{
  "n_layer": 14,
  "init_std_router": 0.0265,
  "n_kv_head": 3,
  "rope_base": 10000.0,
  "init_std_up": 0.0362,
  "grad_clip": 2.0,
  "warmup_steps": 200,
  "batch_tokens": [32768, 65536, 131072],
  "train_tokens": 389400000,
  "steps": 5301
}
Below are experts of layer 5 (counted from 0) of a mixture-of-experts language model. Rows are named router (the router's row for the expert) and show model dimensions 256-319. Each number is 500 + 40 x the weight over its row's rms, rounded and kept within 0 to 999. Numbers have three digits each.
Before each expert's rows: a language model's description of what the expert responds to; "gets" lists some tokens that make up at least twice as much of what it gets as of all text. This comes from a sample of Wikipedia text that the model never trained on. Tokens count by the router's weight.

# expert 33
It responds to: Line-initial table pipes and list dashes, plus first words of multiword names such as New, Los, Santa in rankings and results tables.
gets: "|", " New", " L", "-", " W", " R"
router:537468533530499527409528491455546540550449476499536541480577451504477528568479497406418549479492514533467571449446487498501505531507496534521451554477514473477523581398469536453538491511453534

# expert 18
It responds to: Short letter pieces inside split words, such as airst-ri-ke, bookst-ore, crowd-p-le-asing, plus lone digits and spaces in number tables.
gets: " ", " 0", "o", "e", " 1", "re"
router:519518510463527457441510469403552571525465505513518524476557436569471575503402531490486495469540540496481530492501527467529510536503522497485519486429491407469530466388457499516482527454493586

# expert 6
It responds to: Connectives joining phrases or clauses, mostly and, to, or, but, plus & and slashes, as in rise and fall, preparing to.
gets: " and", " to", " or", " but", " &", " /"
router:488500474497555457524514499442485578599451481592497496437541463505431490563528462475492504509595577457434486458455518499533445539627505560497491508419473491499510524468484511435456513539474514

# expert 13
It responds to: Ordinals, perfect auxiliaries and degree adverbs or suffixes in prose, such as first, second, had, have, also, most, considerably.
gets: " first", " had", " has", " also", " have", " only"
router:475499487516524413462453496472551458536457482544553505479540432543471529544456455396485512465541570447444542456462495427574515508572474510480484497465467497479521504425479533462470590499490532

# expert 4
It responds to: Counts and quantity words before nouns or units, such as two, several, many, 110, 200 in "more than 40 buildings".
gets: " two", " of", "s,", " three", " 2", " 3"
router:522531540515528492520462521491487566495470521533523552538534522532496478541523495472502550504540491434476546431515567534520472554563428483462457514546460511487535545426498525462432540485507513

# expert 21
It responds to: Plural endings, group nouns and object pronouns, plus modal verbs, such as purchas-ers, teams, members, him, them, can, may.
gets: "s", "ers", "es", " it", "as", " him"
router:531558477574497500493524482467473535541432453500564558501563442522465560539460548449391576522536524445511527469494577475501510561497453498472482536466474486445509514426445481476481579528499502

# expert 19
It responds to: First pieces of words after a line break, heading or parenthesis, like capital first letters of names and sentences, ==S, After, As, plus table pipes.
gets: " |", "=", "S", "C", "B", ":"
router:453470491474436486439439508517502519519517403557475521474547428495472509544481558438458496520520490434512540450467492526475484531480421542445466513447446460479518557491479532459555548490490535

# expert 25
It responds to: First words of film, album and role titles in cast lists and filmographies, such as The in The Other Guys, plus table pipes.
gets: "|", "-", " The", " c", " –", ":"
router:471466513505517538459424469462483501501459464485519535496528489511454523583468532444514521528501538457556516492514513480512510576547479518520413501443421416513549507475407512484455498508492512

# expert 20
It responds to: Byte pieces of Thai and Japanese text, sentence-start He and She, and pieces of transliterated foreign names like Bantamweight, Ahrar al-Sham.
gets: " He", "u", " he", " she", " She", " -"
router:512436482499569496424517542496510524545525493534560521479563397564446499491486521486488515469504510527502559472499533452507519489524434507471501478457446485449562498497504514391442537457475490

# expert 29
It responds to: Wiki section heading markers and opening parentheses that start glosses or disambiguators, such as ===, == See also ==, (village, (name).
gets: "==", "===", " =", " (", "\n ", " =="
router:466456502504543502469441474501550556500501438545533533494578420574436515529434540524470521454558555488500520490460520526513474531521503508465542510451447516458520498477512552447506490536452488

# expert 1
It responds to: Commas, semicolons and closing parentheses ending list items, especially after Latin taxon names and measurements, such as longifolia, and 4 in).
gets: ";", ",", ")", "),", "s,", " in"
router:514514484505566468513482530471507519557469436539518527436516473562460535530468553501497544427535526524534533437495603516511510550503556488437443473480481499474515567474480549508495556527463511

# expert 3
It responds to: Pipe separators closing or continuing table rows in sports, election and filmography tables, plus award-list results like Nominated, Won, Episode:.
gets: " |", ";", " Nominated", " 3:", "'", " Won"
router:515464476569578484491454497537494549565453492548523546507532495536479514505438511473452568499485540481497520446475593502510478591536480553512455501536482480443536551467504532479538517566423498

# expert 38
It responds to: Pipe characters between numeric cells in sports statistics, election and census tables, plus slashes and labels like Total:, Density:.
gets: " |", " /", " a", ":", ";", " with"
router:507451516532509506469427549487500518524504489546503496455553454521433506475484509517507533508482534497527558435498525507501479508497486490475505569476464431446560519435443509475468535484494503

# expert 8
It responds to: The article "the" and possessives like his, its, their, usually after prepositions, as in "of the", "in the Mexican–American War".
gets: " the", " The", "'s", " his", "The", " their"
router:474530501484518489447470473542518567553450420557510519500496520550485512532463510488512534503552498508506566458434514465547506549548487528513523575563425535521492481484508518444451559547527533

# expert 10
It responds to: Tokens closing a sentence or clause with attached punctuation, often years or word endings before a period, like 1974., label., season., es,.
gets: ".", "s.", ").", ",", "\".", "es."
router:501475516527517478501474477533523535523495511576567551487508417557466607518520517442502547465544500470515528503422533521510481517526488500466455493457460500495575532440493538462434553501477530

# expert 24
It responds to: The word "of" in titles and phrases like "People's Artist of", "Legion of", plus titles and religious or national words: Minister, Catholic, Spanish.
gets: " of", " de", "ian", "o", "a", " President"
router:511499514501520519437475466516547491535459479520546563432549483522443533517540473479462603492553512512516568463498538521530454583523496559473468467498483445414508554418538530496538526531458507

# expert 36
It responds to: Line-break tokens ending list items, table rows or paragraphs, usually before headings, dashes or table pipes.
gets: "\n", " ==", " ===", "==", "\n\n", " tri"
router:474521464518481449469482457484490472534484450530547562377506424525423501536498526485437529460552530545482532477458565477534498514498418480483498552475452448485500534436462494435480513513537526

# expert 34
It responds to: Commas after place names in birth and death details, infobox fields like Born: and Location:, list dashes, with, including, like.
gets: ",", " with", "-", "a,", " a", " including"
router:466447523493553524507490470495514538580455463594464517476527478534474500579464483504487528521530531495524565424452557484498454526519453555456447481449458478469545559436491583488494549473480546

# expert 11
It responds to: Common prepositions in running prose linking verbs to time, place or agent phrases, such as in 1950, for over, during, after.
gets: " in", " for", " on", " by", " at", " from"
router:458473501525515506468489504467535547530477461511573551434489508516439534491474474461388523512598568485546541474384531518529534507434469488482436475466431495495524492452484525469521560533475497

# expert 5
It responds to: Forms of be and main verbs right after a subject or auxiliary in narrative prose, such as was, been, became, died, appointed.
gets: " was", " is", " were", " are", " be", "k"
router:479412513513578501426485483483496494502470457513537497546544442547491589528444505437488494503515527501528467500489590442547513501504456602481477523474486439484477520463435525487499559618444533

# expert 39
It responds to: Column headers and separators in tables and season summaries, such as Candidate, Votes, %, Notes, Apps, Result, plus following pipes.
gets: " |", " ", "|", ")", ";", "ation"
router:544489490494526475513476422526513517557455488566537534508526456503471502471491530420515542469468535439483467458449553521541428544607465536417533548548499491505557541471509509539465527521433484

# expert 37
It responds to: Numbers in table cells, such as episode numbers, years, scores and vote counts, e.g. 168, 2005, 1–0, parenthesized decimals like .2).
gets: "\"", " ", " 1", ")", " 2", " 3"
router:531515447521535454457517492477533562537443464487522548480507462543388564513511538470465527467529546518512502488452502523498495571565458507462488539533473498507505550413455509495466505542497504

# expert 16
It responds to: Words starting clauses or noun phrases mid-sentence: that, which, where, when, this, a, he, However, as in "events that had left".
gets: " a", " that", " as", " which", " he", " an"
router:495511491547534446492504563536490585493433484525480511517565476519472507535455482473434486514477565531557471461474578461516483518513525543459496515470445486437600528439512575484425529526485539